From a checkpoint of a small mixture-of-experts model trained on Wikipedia.
Size: width 160, 13.8M parameters.
Experts: 32 SwiGLU neurons an expert, 6 picks a token, a sigmoid router, a shared expert of 64 neurons.
Training: a variant of Muon for the experts, 589M tokens, 5031 steps.
Below are experts of layer 3 (counted from 0) of a mixture-of-experts language model. Rows are named router (the router's row for the expert), gate (a neuron's input weights, with its number), up (a neuron's input weights, with its number) and show model dimensions 0-159. Each number is 500 + 40 x the weight over its row's rms, rounded and kept within 0 to 999. Numbers have three digits each.
Before each expert's rows: a language model's description of what the expert responds to. This comes from a sample of Wikipedia text that the model never trained on.

# expert 40
Description: Prepositions linking a noun or verb to what follows, such as of, in, by, with, from, as in village in and encoded by.
router:511495520524469451521465473415489537557439497467533516511562520499445479466495530532478576465506488516458502500476574546431581568510451483488524459531518590442566563522483433560580461521545480512479492516454509509499454591537473558538443535534455465494483555513453552549489543436472421511519468459483458469463508495563474460531537509444505545498494588502447496465447536543473550511498465508477495485516470516583484437550449532488489541501458507485545493444536520573451522466463460
gate0:503419524582535481485453475492533475480538502487522474480515459516465557475485498411415549434490465503450492459530561531466543519548523503533519501513525487465432469458488556495499490545514492486537496441516553447474492558503544516462530476577513531551475551481530537411493550440570525471477522569510527470507431522508530555504496465510544562487522531531580499508499516486469540479553422518544455489519598450447483523456504543524553500567507443535592509541468431525437516451441562
up0:461547465523461488504492461442480472517529512516488520507539398485504478521580488485479553489473465506489458500474523541537540509508491539495486563521514464517550483510494500475468526512512473581554487511445498414568508491455531554535421482433564485520484509465514459562486486531451449561486590469504500539559488530422474505542504499412525440543438520504451404517479543496495541503476507472485528500465506471593534534490504533482393451502570479484437473505485411442518468490593416
gate1:510504520472488513515470458462519519465584501508513478521519488421506569508558537446500507473466425545526404470485495446476462479431408556450529525545468507524526464478568502467490497475497479585482546537482531548474453520461548526466540549531466584489482443504406568478542413549451501567526509495479520447450474450485522538530505578472472599424476499517524466445457488469502499510479589564457546455434532506503534466487493561531497446463479526492491504551513496503513517449509524
up1:447559577534547525507540534458481472539480476455510558520477507500506408511537517510525489501493519440483515485452469458488516481434501547489546489511525540464461497449474557454484458448557476453578526470506488382486507492509450419518519464467462463447522506477511466531442488427500477471520524512433506503504512436497538552512432508584509476500468460489497502547577474502520490570425559466607513467500499461489592469503540570480396492440498479514471506450533466551563476559496502
gate2:520519477479463472497556491505512578529512484516385499435481539509486470557504463510504576476489506475528469392508451576448596506465486519587478474495438498429493517445480426553493439488553479456496495566541505525495536555508471492489573451454442517481539529517461495516559516522458510464489455493428453501459521464504480551549561501555491552494496557539501455544507475522451469500514467527567591457498527476497497530494404491441495514559441462532467502492516501493428490515572457
up2:482452484549407489561508478487550496510514460539540484474535435425495516570468465579542558441546505555530560495505493445526539476446459481507484505446492483440511500546519443498574451487476472563463444512485465446465426519535420465482528481552503473566478544460550487504472514512437435461475491478550491435540531577467505536527539536517453448480451551458447485432500444462526507479547505543495539479416469510464530505569486511488488492537612559498482511499491546494472533551474461
gate3:520515520495520528521515571517454513491477494452513507515555487443438462538573527495541480531474469463535513456453430518368450522496445575512514512488510495494537522472439525508558512536516476432501476506497528475406457515411454483487510461492498530509436509581549501510485517502478478560429559598473532479469512499520550475492473447509539508462499504419504473471537517495460483555474500438489470495490480495402411451527554516533512498469493593553431441451582492475500462560513462
up3:457467513435574454488519488514525519519548487448491465487517498526574410453454477454534398498424528475565460510535511515496477498536462420523470541462507560499492521585497557415475524459507485500535568500554411481467464585493546475539487483527454501428464516516530468548445505531502497481468513465511488480454534476511518520449522480529561414554456445489497536534496503503521468467527408461530566569530564466527442462451478490494490445524539509483557496512481533447541573522461525
gate4:458503539553527473485482453439484510507476467560467515495457485466482513482542439576529417504550536511473522490503451557433506534480505478530489526417501551490459495502538468510542465534506525485461435506463492476475553500528516572470449537459460469504539510525538498475531475567496458483525537473418450571614538513436480523562499523507564507540514480499605556536478548498513540486520541504568392533499587507514572490563508490492515479495476506499465426417530434522506571506570503
up4:507508438558468507496488502486567485476461455566522460499588476518501473549479509472415517421422452515531506566464503488449453541539517510530508504578513512489442445489442538516419453487588540513575582452532529521484512439553467468549486537517463499610498461465529567475479466472529452490511511532502543481506429560542472508454521493480535494508496478555512424521491497555493525468539455439528531487511487478486455469487529566600497492477491481554535538494405508472497453561487517
gate5:508457558525481420517412523444499556516452498506520502543528541516425526543506538510439537454509530548453557469557528477436533567472468572534559547518516548462582504541577555489573519538480479532533435515498537512558417582488453511498470465447509480485494450476526488570523564505484433532468409500508498454469453536469553494552527498442479481486441492456452508472415503512483442537548504540492481522504497467463592467501466440491541542508504493470496512459483512516516479573476497
up5:465472518556502498545510469451393555490423448542462465481542566395464482514523524456439504440534598486561482554463581520484503480446548490480484437516495468518474501552534491523475451503457493516499509534467466492548480547463552528455544523457432516476546550527432528529533504459494482480387498500444408488487484495499517508493459499520514488511475507536548521544443496530478499529539554451535508545471533537608471512526462449480498503463509492528422474433481413570485516505478510
gate6:489522471494447491489449433559470502481555545511500520492493578538516467447435538489556426505538463557536435532533405488523446563502570541552456503519482599497453465504468464460431545476518513531492436627563498511508499568487478394470518458550516539490468476513473527488492529478553450498486497497484518489484497542448479532441515487493541446488482571446530507477531396570499478502537489535561476493499514505473500466546443577497474514493498553486536459494469472477500502472416465
up6:492506508476464524509495501569426461457479475556457521446481443517482482474505493582451506468460553515565477481505430548533456447572453430537512461508554471531518478477564550540537464523477523506486619441485491493395578423527505496498470522463511426563535469465537407519484516494509585502452493508528541605518500462522522544490538490563486561481520446518473492507490497494424523489476523467441505488495522508455453505504570485467407499516554471507436523486529548507492511537523477
gate7:479470538510453406505455491435472463529460532486478497503495573429465446524483523436461477532497509484489489525541559554506541562561477515477521494509501544438515449454443472462444559516570538505500585534466510502448513449512430487525512412507497487512519476502490464531501386493523556439462515471425497463463517566509512524539457503547424482608555566551554514474469508515454515477482526462522501522470425494574529452483550528539457463487490501527581497468554556467537485506507542
up7:514506532491475629423484487499501496501498403464516527496538461540532497456508459504502435465460545520485525500471473399494489496489524462518481534470531471587452461462537518540570505463568504534529427484555524553538460511376562491477444528507462474462521445448533467470514542495536471593509517523532507498506460499384513469495534532505581593508527471457510490489539515469546530492535487569514499504435528497435464475540492489500496548528511556476515514464497443503436492429459490
gate8:451504510497461451531373509530467501535489449490504543437471517510518477465551458540445489490559402554514484490518517572458555573489394446480613484448530522489482558462495484440545485437476491562493483450556493583504443516507451481539443493562483473528466563484540520464519500525471492497519441594509461516535519512469483492518547497464433501429525483532433488515558512531485456469454470509519490555490474468489496503606502507522518481459546443556497504529453528463495498527519469
up8:527515551505505512447550484410539464534481536471536530437439410488502454472465455499555540536578559515518466459463517476511434463455621524555451507523481511528501476453565498545477496543473505516504576560468500425464475495432513521482540488455488527478505458471485452442472564522520531521540504491483573505485583489530437560444581517538559464499484541490528508536464449474485525494532455518499469503555510500512478504466564545459571495503513501572523473541426492467516396538535490
gate9:471448521476534472482458546442470487586518492543463543511451535564531490459425488475472500505488553485513443543465591522460454476527506471485500471550549515500544602477435524600455602503443443529422533466508469444485464585499540481509497541485450488484462410544483514459492491505527377482477464454484485498436551454501432479460462551497491496553440503454515480532427514459506481526537477466478558541516525497495534479517537530462485486556492532505506431470491461479504504536545472
up9:428492505427499502463452565484500488460484514496473555495499529500511454475411473496412502496469456537528503523514611505483461495429479451509511548483541460492455563495453490536496536473498527490451458464474460487475531536491516466550493490457471477473524424469457513479523515520562485443495433473561539470468490518489410478475497505515493444455400505433445537479459493538452444532492480516473578529534415431458500533501502491449507533551448433457527425499442422536486555555535421
gate10:516457470517425520522508450511533509446511508467399461454505490483542533476489496550510617522542546565481457526514539531484517555525466550482596462538517526530555463500494494482490448471536551474472491530473517517571518476484557444464482536487479436560541509511496524531556442454577388540506503488454537504519559491522508458518466504448484463461516550546451486525520583540540554481473461452506423513544472543498412501454568509553503464533445535521533503478534474542420484470461448
up10:510551549496522506491515498545483469511563479491502404552502533462393522497517448440436465477420519443469468468498540477531444469439516420514483533465442445444467568465508466571505492546500432503478563497503524590479498516453423536530501541468501498419577475492523547481431491498450507465532533478539458541453504511492467545504456518551521556532469441431544490437443472527522544507514490513492520485474497484556529528573451476545506513438458501533470508563469569456533473512538558
gate11:495519524412597393489523495493560532474545522515518531488562518476525552527514528569498524475438458482493494516512526488514450578537464506492535587486539513479484510512513459473563556572538454415439544506463569452495525523521457496489537471527476490533515559496388563565547493467576500462498423463522507523449584471522496557464542519556508473484471504512463514555508497506549478530460492492476476511548477541455533508495518596556464471484575445477448529512481503439472455494481459
up11:535495473516479438432507503486520550526525538469442509507467551522508514465483510501516519497496520546497479471431555509478551507511515576506534455443382507512472516456574493544455492363523521471501502487468493499523514502550456488547495540533482539478505470428555482496501446586516441548425542457497442518452577575521527478556481523505512485524614489516543508421467480503424498465571522490512537478476536538436489578559462536489505481498531527450443415500450527482504508478540547
gate12:488496490525485559447523464508457475545526573506490505437600486496513468574484585559501524608547535508449499434478440440532481499481470462546542551508522523525540562468445533481520487532541521498456461433471512516538513491515476537461498573495512448514464451493502561502467531534614562454593452503486522482515459522492509506508538477507434444468538450413517448488446513469471559453542507532483573517472474512464502428526468545477575475562530515497493523533564540472504506456501453
up12:509453433576536483552490498516518494566513536524462476534426494520544468485447520446466420483480509531491519531468475499560549557463524437484544511529499549496481519590474498554514523470466449516485491495540542451482484504432550538492472484540456573506544545518461492487514473474518507572487479534511511523452511420530529551541564507520467533536477572446457524462537474426495533497523584499477473458600469525551489572534540507527379481471465503626550503491494521438495464461469481
gate13:557487461495482506484488421471503499523513430489489515511456453544491438491528462514460521456517543526524365436587579510471508507476505549457509511474510519499466446573449460479539574465474442449501494541436509467456537508517495506504504529538466488558490569548523524550400464443504567480463452476500418455566445517487449434465525452539523484485483442504503479480439498559518493481454523549469495561473486518517463482514460536487458578452519536418513524472465438525457480551519453
up13:448447565497473521509492535515419553466445471481560454565596474515529542441450410525483546432462489499493486463509478581559499601534576569502490537523517515484440568515499498518518511486504526495532548516444547492450514510548495451421549479481497480501467567494564472538585487517531475472477528480520460588509543505430507472528555488591473519530521578494468473495554542544511447512453484518542520538561537486543533531515480555466507539520443533550470519548522522495519508502470472

# expert 21
Description: Prepositions like of, to, from, with, for that follow a noun or verb, and some past-tense verbs, such as founders of, returned to.
router:493507533500480461538429478378531532544447481494582515459549499494430496485469530529535593492555488575491454501460563493445568564462434482518517473539464581450531561519472468515542458483535456516438494482483525521481477541462449532523440485582445446549486523489502499532520556486477425502515481496513461530467508480535487515535524480482512500505507528539445518469445506549507560519487482495458500468565406521493477414542483564550454551478520483511534533505570539569412524493452490
gate0:459560514525460478479465518431469528525536493530537553533505561584499502495464454525562481489518509434537518485466438567466510566478501426560520473505531504472479511506515566516478513519556465573521424525507535481494489575456467512508422451527441517525515512500534506432473543509546450535525572450515448571453512529478465481440390474483469519484517484610498502454461511512549518488487461533488461528520598473528428459519473440520493471415526540478484434494556511530509572496458462
up0:504520503466571493466538587525465510524527474535531543525549464478442472549527542496533527483467518542515433477569494490493452489468522557519469545504457523493460484521523490432519419463480544530494461493538447494436484444468592513493528534499546515482490465480459556559590453539519520517542462542438461546423402430481544479586474455524441510525521520475485528516520510579484428514539521510439499586444436436518484548468517539465494549548454440506533483542532496468456509499439474
gate1:452459562524540456503408490471491539521508511567525602475469592508473525479521524564483535526505484594542516446519574529491457499500473541469538557511548559497491535511427568540515499494509465508480451442505510550459454518526470417453498501476483478539494469505523560496530500457481456493528454531487482527485514509405555497530540433512494573524450535539525610506478580552517497428516544500533517579530531500469528501531544504507549529530557467557487467540519499547501593486562505
up1:570542485463462512468567503445492473498460563513495454489502443527533434564502497503585450517432504423513442540431368545478526572462543453607480515492450521465501462463523486457466478522451631543520507527568515465545461451514535536511513524487521480469475532501484482499512466518569539482504532506478557501564490494532407480451459532421419490481515519507480481407499521516461510538475455438485455453453504512494487499480497497478509416500473516464482530504457503479493502510495484
gate2:485495467476525537527479525430446572491468467459466466560526450503506503517571507567577445484483451564490517504472498525491483503486459544513508480464500533433610593509523549476529461539502499413436526533506513536463498493524404509467473479458497537478542525469531474480495474553436489539473508477437520577497492441595493493546464504435518492572544523497538438548510485510500506432452509449444520445596531417447520500544465480515567495449462509523539503419533533465516484508485526
up2:501494475480465520580467567533548447516489522513520508520469564472505489459456462465495535462475578519509464495487506523521436583527576547490533469516496456531464494504514476553385470534553511487486464544571535475497561502541519521470501422500510520474501540484504544481554495408557535512501479570487455468492499429419486480542523498496431492518452530574571488540531491521429541521485534493518507527536547501524449445524506490530478504600503410530576519532492406560484570486543444
gate3:475541595513563525459490505485510490543545539455530507502407526507448528498455521492463520473508470470503542536482566541542445469458516499447488491476482485491390542504474539560492616496513490541484482361529507470505472506482485505517503507563481526525525522527525512564527457537466456477493452544485570493474605441546558470545471517579528509528525453472515468498507482478551462501429494444517436443557491529452490503521385527489548467510512438485540461503446496471448524486472454
up3:425491506525468487482504535433470475456515433504542560512550509511564494444551457448554454494531480556479465503467458450493463494543488521562492446475488492540484538550535532476504436430531524501537437572541511494397507526451493464463499470437456423468526509555450448492468506502534505480454586470553473514468495464514490503501530492490544451569485541522512484500517506490544536441470486516397593465513534467516493591531527497504575536533460556519528580463556471572508423543508499
gate4:451500487573466422529473568413469458498496468517581524438515554448502506541493490466505548468446538560617468481515486442447555506577444496497543472499495506517494464481515515484492421484540439511514447496488526465503540456507509450467549521498447529506522553572470449536529534525436551476476463526475553520506538456495499496500494496548509430488473446527496502482542519440498485527444476462475553508420506480510545418550507528508520537462531569553568505435446482477417398521514493
up4:452499456554484512534536436474463524446493483544521434540523589523514554532432416452463524446427542523467456451557483503491501513542506474513448495563467465481463485534500526453497505415552482504481510489452504483527441503505465419441579544436546554423561511518472516521548520502415443504497438517478516539514478502520450520409520495543480572537483479500494526501520473456442503477457490550540458502469554487515490491453522584510424535471412512511462518574506543531526493537560521
gate5:582456510493519409528515511430533459511518451535541540576490474471552468501520430499486479519411450473481450470507481478526541523475494518520495484504536491475510481537519559550524512517574554480449519497468505542505445412510472438462565401483429465540522460473523491532532412501475528495448567558546473447541614452512536479470503464534475480472421460510473526498537545454488506487538507525499572464585488503472484528484479524516509576464563568424440521481533514521481485462522505
up5:544514527519534510513494470493491496531456454534534552476481454443479469491499552665566533474534428533531571512521542480498498498513469566499490570477432486503543490543484517489451479525489579503413450536506537518515450525478475523563471452436482531523547493465530490480505562512494475483509546510545459454467455554470458491444512590532508495436571476503497567590490604508502527521528527439490490515503524558454453503508496498456536457481440530541447461487507460546469568573501474
gate6:536502491468457450534475453512513448443542515487505553519557534523502478488410551387484536452501461541519482509468427544467474534517534541536501508469528578476535435585636444465493394530527508518500466493549507504507542565499490544539484428490521464449539493533530452531569468542399544532456467501551481449451447483466521514549511494483488502487502497469487515513492498565531505494492518561534493500518534539433528469488471555537519512502464419492484513519535541476576580507535471
up6:526510495588503466484539561566563549594477525522440461477477528546462472475553440568540493525520538472481476531514510476562526474534430485482502477461440497465479530528445527419493536499514473489491475450455522459524459420468463448448497497454439471530531488514477596464382608517630436485491423527476518532494544447511511462497513481484515467518518439548458550510533492500499513526507458476495492487439556497469511467580525496467477553547517502495522470457483445504510490460494485
gate7:505522543480477524467524435407481513454464497491571465488526491469454490488457496442456488527500468494479569497508528481372500582456411487510493523438504518482510490536476535553534565538401550422503517477482503493513557501578410454477509485529516507522516473558439498459465521424476459560497494499563500512504492505519555567491463472487471448496524557480489525463522456501502492510507496439554464435500506558532510467485466526553524531481449534437480409530435531557430487566556543
up7:522426545528510556537493502437491490525492510467570503536494462486436442484456542570506557524485496469499529456485501491467437554466474524536483491486441459516459439457468456477493580520546435469556497558514487443441544492586429497451527553494494582376481482522470480495462552427504505524467491472453503491507527490562519532492487465604495474555579490450468496568562447526510484553470429522491499444499438497462475543561505559517442464456466446473553499520503497505470484485477483
gate8:558549409523541469466500518471528481489490490485473513507532479576458555548573553485406486569464507472476382448469510442487493557519476473558532545519455558433522512522519455458495502466518503479485500474461452493452454580539544513490486533476425519436551498525448475540451517477468448479480519506514490557462510551554545450493476547528441489523494492503424517508494476553549538468540444516462537506444462480545501531535436502496514506527553489405485530423461422464453549567513512
up8:462457445599467478506487486521430467523494526545511454543577529435491543500449514558537499472455559548438531516527543447502499428461488500491554472467548536528534443484497490506543461469398523468453479504448532520565531476580525502427499443462472534480497532465530523498567567511457603528556506521576482440559531483516538585524490479507461426508513498515468446421527518569527510478501483488499486570514517479494476492522465429529587511501452530440488496494540506481519443527467508
gate9:476503506502510457502483447524462583457528539517519419471490552514511566493500487496508476519500539507465482498459441522454443500526522495434493465461466516558479487526466486541506490460479553572470426620496481437496506566545409496496508531491476466414543490446462468498500520561527431453450571450461487539534519552400497534524508482461508446500465451476434420495500414515571495470530552487539550520520514515553459541535457568505484498520478509516515533530530449526450485525521390
up9:453525485521515464499499483531418472484472512514501493505530516475537483509556476509482474538571488415507493503447575480551462530394509504524446500498525549543517452435477491532538515527430541561490529481402581547452565460443561473491432576471533518507514515473551540450457424481499514542486583523495506548472500478532483474519550530488530463524417504550493504598564493539477538528534555477441457458448494457522484436458516484526464501456425505457459535521477536442515516437514551
gate10:480526496540556516492560484464472439494471536491498492527569558361486499500582501432477518445528587541497508526532542483554486516492549577514510439500493487493486468454534477526560510530528453569534566521435563494478459495571534472513492507543475489442493439482462486467442560469422418533500519474459488497481515511504525499517492502526511485472534492500414455463558546560532434474541483494526442563494562471446509448464509484564530560516481476535530537537523494537523482466382511
up10:488551563459506460579483477481489459449443509477484497489603550414555529595551547522518505518487527479542531489481601523512485480472462514525513488547547562410607545511526489443509500562599507515545561508489454537472452497535414566546549500456471519484476487492467511504570474483473450512458507457514536479505516494459541448494451520523480511526473402552454519480493460533481455493478471491537414509464530446485538521472539494528476483523545536472570479472498442480535533547464499
gate11:560473531572512439521581459472469502493447443476488564505523547475481506568441451488523559540486434512502524552517515552463514489496463538517491422441490481484522521444513466448506493473447501499453495568441466553487498548485453485472547429522412495500516533505561570547460510444552500490487459561503489418509506466555474526472579538444522499541525513496501517539462582408525485517488573508494537561450589456519442564499459494483421503529528428507496462476478509490446516462516531
up11:600481530462492490516554513437492478526497516475519550524527493475450553505512531480533491493510404438469509499505474498546514497553472588525454441496502497499532555450443453518493546468559521449508527534459425519486524505441524387481542438496435510549540542479530475510532504553508536522539468500556537453582579457513492479458535496450480478535529462454511465613444513467456434529472570478455519520416555510483458515486420508515461559537558510475453476473470547545537488516538501
gate12:527510481478578519493477527480506568516496535507492526541528522516522450401501522508476543490440513466506510483496525438454531544532474594531498432628466508576448511496508481537478536509503547515449469446499518564547516614526521502409535506513495465485418447421455497553565550509520473586462474465516500555452551504515494495479546519519507464528573486467594495510502512503458511499541462502525559535543570533536445490479472543429524480511469551529509467499445474551513487506513428
up12:534493438552537596451519579514499511514539510510477471421509533492523416462565553520531465460476505491417498467511429477493557486534583516522498550526464481454544487554556490521453456498588429554482567512510468483484482475443550520539481439469560514491569540540527460504443482507472428461464561532559457461490475444533494560499505559468510444426491486520504471564440463485540502522534461504440466462477443535499469463517506457499527507513519490439516528469477499407518471472490573
gate13:555520485452445525484520476541509561470550486569488439488579522489499494579549504488537531490415406547587440464485461502498523521529514542470464459492511524438502541538549460486463521442504445519490507474570467537533456491525495479402513504607478504467510527533462514526480465482526458479561558474485491518455507502429566481491511442533536446466483502472502482551465440488432514528548513498402526514476474495473465529447473442548482492475456498474472435561444552415492570517537533
up13:584554491527545513482529506485442431540498493548528426498468523418475527429523535433517505542482514549500457384517538481527537562428469511474562499484456470527508501499473571445520441462506461450447506496506487493507471429520500505518491552535562551495506480457503532533521500498536526553395513496549511478451557545465532519553497513509516522581446514538513499476503515440523509487454495477524555396483640526446529469501505495559523485445470482552482517498452462471464448473542465

# expert 30
Description: Prepositions, auxiliaries and connectives (of, with, including, had, However), and verb suffixes -es, -ing, -ed in running prose.
router:516516524535482498532486532392502499579488550493567508450548539517426498467497500488537541480521470523511460545473522515454541554476451561516487536513472575462558531490434457548525519511561459521438509449455464509538470546469420554536444486539448467525492467565417507569511538499457407482503452562467473474474553485561544495511506489481471525527537500492445500454441471495434505573498563487504494527509465518512519420542468569526432520472459476505524419556504526531425462525450475
gate0:542463561540499510503444489499464514518498453487556464521580583500454617456445509524506574533538480562540512473503568517377516477514487488486468531454394481474563591527460519489529476515540517486521493441522411533503482516454454463508511477569471499437484486491515547484489556584480476531484480462542409466393472549512522525573503518513483540486546535557527492544443497517482459457484514505511524530483436497473465477495466551482509454470471485522530478497500506591526474506524527
up0:514390462536526431533519498520546569491501429552483538436544418525548479486451469431497462470521467526553540525440537514487511494531526463504472549468536525514567535481457522518496511493536523516483448526439519485514517563535522492493520592515478525526544511494484451438419498494540572514492538463582465484456493543538547507511491511476432545498375519503505506528507460497602495443424530475551524494479412461434496517496435464497549534491502477557470494469511565469538465448535523
gate1:542552545532530526504523431440435586469470508460512539501553470476424418473486581485484466523501475533412476469450467492505511483532536548504475518587384487470475444561501506539480544523435470490512525481504492477468451517534469489479510446600532472480556491520467515500541526499549451494536540510478427569521514444466429529393500464517492486448515565510509490479501460497504471453524451411487485488529482484433513501538503552492439477451503555476540457471456538465510456507485423
up1:446503477466535480550544549478478521491505480474581524468521482533426534479536599452497453542528504527457578462463415488556494509493509489480489572555557446550501484582473600565483498504437505526430514436465444513487508508500438471538482473509453482516460421531454473429480482477528453542507534512466398549509510447504452504531512416500467465470485479476488462548525472490470548464511471449496479509501497477375534515534537492598477459496425512499495480513485521536507538520485453
gate2:513546463506575423465549492488525477499585532462570492488557509553517529473539527526483517429507512551512483499445463525510517524468489527483427481529497508540554503505488471505548496450571485517578539555488459535488487610500485571554531468445469452533488474482541587517505480561443468538502458490466498476460488527514534554488467448514502528432508556433475511495421501513465492491527457471498488525433544495551512499497422560511449542484516512472492537453565607478428399480423516
up2:527476503519527491535442492589511421433529559527527504493566474470485422481562513491484494492516468500499493488549501549542530498484396506489477426575551565514507413496573489501437515506494476491452560531490490456479500500479587477483494538476565487540529514492560481418422482450512531592593485533473498504497519512561486512559470494500501506519521489526497472535504516495546469530480492540541423500477603514534505444553551404536548411493522472477515436534549545503500527460505491
gate3:532439505516484529453456465517466520448524570457536519463506473486549510488459434440470489540553443530548402500555563472469572504446493497441524481433512455600480482496501516492465459502527502474572456480543439504531481420448485497449489461438535478388539495502571570570519468465568546491500461495522517459549543470459488448451561521463514419506487443475512511473463538484503453517522527537531474497491509506512552487517555468555547489452531522436547526540458479428463455495482490
up3:540489494503544543513532496528553452560530497550502513461508507464436519456475578537530522465486482550423420571549429489514471466557458525438439556489595469478585527566514485508538509500562506506474484528491560490409505540465573524492518485482489464499436495447509477526501629496575512446459441494519486472506450535465559530521451451541475540512520482595491495472486563482494535525483481531506489543511503532429490469441466507462510537529483482466504451548537493463541455515467418
gate4:448505530575509466561509541507430450498522416521506506450529516478430475439510502594460532504464502505570545481456471483552593494475558474492467491546495487494453506426415471520476515534495476525477519504504501458542470514458418488482535533549403473497450424564493569544549502464490466544486502458480508469488590468502522493513500519425421514423469551525507512494522509469499461462441567467448476490489549495456522482576533505541446574497531474540511544516529437515431512463459499
up4:507522518450430512472489482476430453514559553504504495469476499532543517581535480553448516431564523563562511496518446562465525522535533423463515498488513540501520609509519480481562396473490485469465490445517525515476479533488520521489461508531503476560459529459554516502544488438505456492553487500535544478457517454571504501490571486416484464510425444501566403560489568515490462504460434432499528508495498456442524482446515497461539496564523484543463486429460541413515500553524501
gate5:543516458532509479505534576494474469498440433473524507493494482453537538548463437498480475491464446478529436445565441528510512504524500450562582543546520479430449538497500398408469495466540516488468575533557456515493455492536503578438492459448422534557459538433447535457506477444484510545591488524491457534510516439573469582461481535477477512513523495495531508533481536503460511498496517464479561575554386491564468512510505497524462475491556492497543516500498469517461462514524485
up5:502517465534476478460545509482482468519447466537494582496501460514491517518564506421507522471459542546525487561492473516533457513503555548510569485572505516498452537455513454424538478571491518482517562515589467472462590484514502498473461476377492543559520598502534427492463441492533569548519511527489514513590536519470463525560486527524470499510496476477541535547482570488473535456538496534429493473485526553465625519563491550525523511570476504503522481450501471475564467482541529
gate6:491526478527466531567500446468463501506546484449485532523440527480505440576516435514545578544485531570490462563523518528450541428475549478423492514555489461542610555518479450510472495504477533496449498430489598517520473512587507505535524553527469489494507528457465488461466536481433519597526426492438504472538494491489524500566516545451524450495499522424447491472502499444469481521473458464512549568420479519485489570530479574543550478490448496454496493509490534439451515489490446
up6:500462503433520482522552530556476472382565421538505505574510555500460516552518447477525486484500529499544492537511440536459514530469490481513515480587520471486547482500463462525489431561527579559496484494492463502549516519553531481489525487488453492494404560474485483565489482535492497499429475557499508475502456479577551465502495445464534483591565487469544454526517459491500468469545528519547537542434587551515545542431467520531504513465453438536508584534449558541492414492516508
gate7:486389596492489505541501482512468516551489424524568548529511516449532522573447500485476556536530469513514525510548506499547520526460506458498469533547473477493528478484507451529571485547492484558447516502487446428529449502452526522459609549414571481502565501472549463476536575491504498432494468518457571515489534461492526518497456522551485560478456469513466483477515516550515470519496531585518489536523487510497583432445506460518524549509521627574500488492454569455488496511530522
up7:485427523513481407499527535425460512541447468523513483466527561491525488555477480442410480534439471444517508487514541464457509493517433496507469508486524496490526560508448431494478448463514496540428496494506427550567500457432548549488514493463547537508543511487529513496520552477430451455416473524502566538537577470451459562452536502536476542511492415592489476479403496497496457505547476513512454540531588515490467503472573493554451511472466536572491429517501526516526492470540497
gate8:532561489477546439496522545498462504478506538568514486514501490406473568425482502421480550535516528507521551575488467538477465495496460550500512537567457421513504541537547483563499463571530493476482533528513524486466559505505445511538502442483483512479499491480506501537524520517473442515432464516434449500517556432495559516501510521422467483523489492473471463424510455522393456509491481455574444500517522454525593496512565520580452499414511513529558493397539481532507529572544513
up8:457547472465498455546573506444428547488428540515520491532506490431545540462522475472504551473545552491508453489520519541564499486454477498500547451591505533528535541550526483493508475410543538518510603575482531523495547537511492520510510535455490506441475508459403488502488523512519478496463492481392490446474491500568498568476471447484449527548447528494440429372474486474468460495466529500491511517472491516490535459510476474477446557403463539512526491410505490496466556534523462
gate9:455472490432524553535556495471472549422553590441477555518515529545425429469414440523510531526551497516556542507504460502516519501588545500588467511506492539482514497499516559554470531472497486491452547496566413479458509562489441496592496507459473509431419525519506538497477536543467510489506502489496526509563493477493529518481486440475551472568532450511505536520442535473477467488494430551433468466514507503477484463490541452558469523471471515505552420523541490511410566506441472
up9:574422448461490439484470532585475520452527482504488516502557477513441487584482486529505467536525490476505541509510541487432512440580575445508499449522505506540492516511536566554503448462557524505491517518558483494533501582484485580490494485470540451472449437530478493554511450536479513480557592422451520588549476509548446533519507495479478524496508513477455567517518542491418524561503453550529487520501428475498477489535456520448517471410488435436568491471510513464545452492440521
gate10:481497531535549527505510522493584452551450507494476541472472538512464525546462493479496568531585483552519519491520584457465513460470475489493541619446516502464490554458471551491551549517538429530489469456425460424529429516506510501581468557517448537520562440442475488524477453505502509492462450530491472539551548503505577441441494462493499431393609530506497469480529493456523490518505474418467507459527465538492550519492454522486532542447530521492506434519465468485499442510479476
up10:490507522436502474512495568455520522461522484522565424509498488476544519465514480426411503459503450460567458462456468479560469477523547468478458442472443523567505474504511526540537476543537478541495476495560508534467550472483559494434468522406548462459481491532433508456514548464550512484501512494534468544478402477517488587460423543535488524540479483468504492532536490533486619519441559464480448481545542478531509501449563568529510552556524515513470548586518488516513527511580537
gate11:558546455499544490487474512458480453500478463461538581490492464513453480487494488496464459510505544491450509451485506421519486518510481415506540503477526492505519475508432492524492547553488556545424531450488446489584512509444483434534510452534483460499477472593528500506490469523430480505507463501533505461617488610532478507607573477496451464585465411455459493517467539460476492534513463478534474534459495485540457538501480448515530514449479536535554415527470577449544453529455517
up11:556534488484530506554430465529505432545496501457485523432439457556439491478489470484523522515600520546499454475500499503491571524520477478631544512543541550486498532522505499509417502494488562498564454570495504517538466546483515520514424503471460569515483532526423490487512547450461557490482550444529500487511443435470476505483465470515559486488526502523565555602492490454469553566534493450525488508562581493436477543501463440518456541527523560462518512447515531519413532518512506
gate12:589498500528451503455474446534486580579507435454486551506536518489536493540533477450541464440501430512536494488504518517533495560569488504511561486471479520478494524411455532539526438448458452529457485417520552523421483554500474475462516476549446496492487505491555490573463518529404511545526431527567552528550543470538542494547492492428398467544475439452487501482513534534533455445488506496515530484502507513508542452476536453517435465555463521463451483473484553499481499435576528
up12:422488533460560493456445468481484458390432512508515496537502483540420487495514506503483512517467525471506487511511464543524483440519479505517478421449475459528541494544472518490520523516554535484581481614472421454524469482507581507604510484507552527482517525526524552515550462524530515462484568514442445495439432530430463474504496533521612504527450543527460454492525519470450509487509410529505528540496516506468493516503480460537537506531577503535435498437436552535549524528469568
gate13:476514489524494500451551483487498552489531522493537484501492497450506501538478479501426517529598493536443555555538457518479570485521515639519534511519518513542538429499468503470515457475544441507494559430573510486533505540449483460527479497540466501557469470560487380581461486459534523526530542486448561474454524517579533522549470486495557527420550516471446488558538551537490480507546496530459413551514504474470481447482466526518483519448485484421587520454532466486490469515458452
up13:472487514521418532508530583478466419533483472454479470437376516491566514471520543543525504457455522511475504482536468481436490498516478483592374565565481473476489428491489492495476483441543549540439454543450532504530503434471549569472482537501478422542530498473545496553498424515533556551513504542519461439544496520452414515439449499465492578530508498516482502467450520420433534468511491485535493509490446522526548488502564481453521511507505450483468503497549472517500481470495530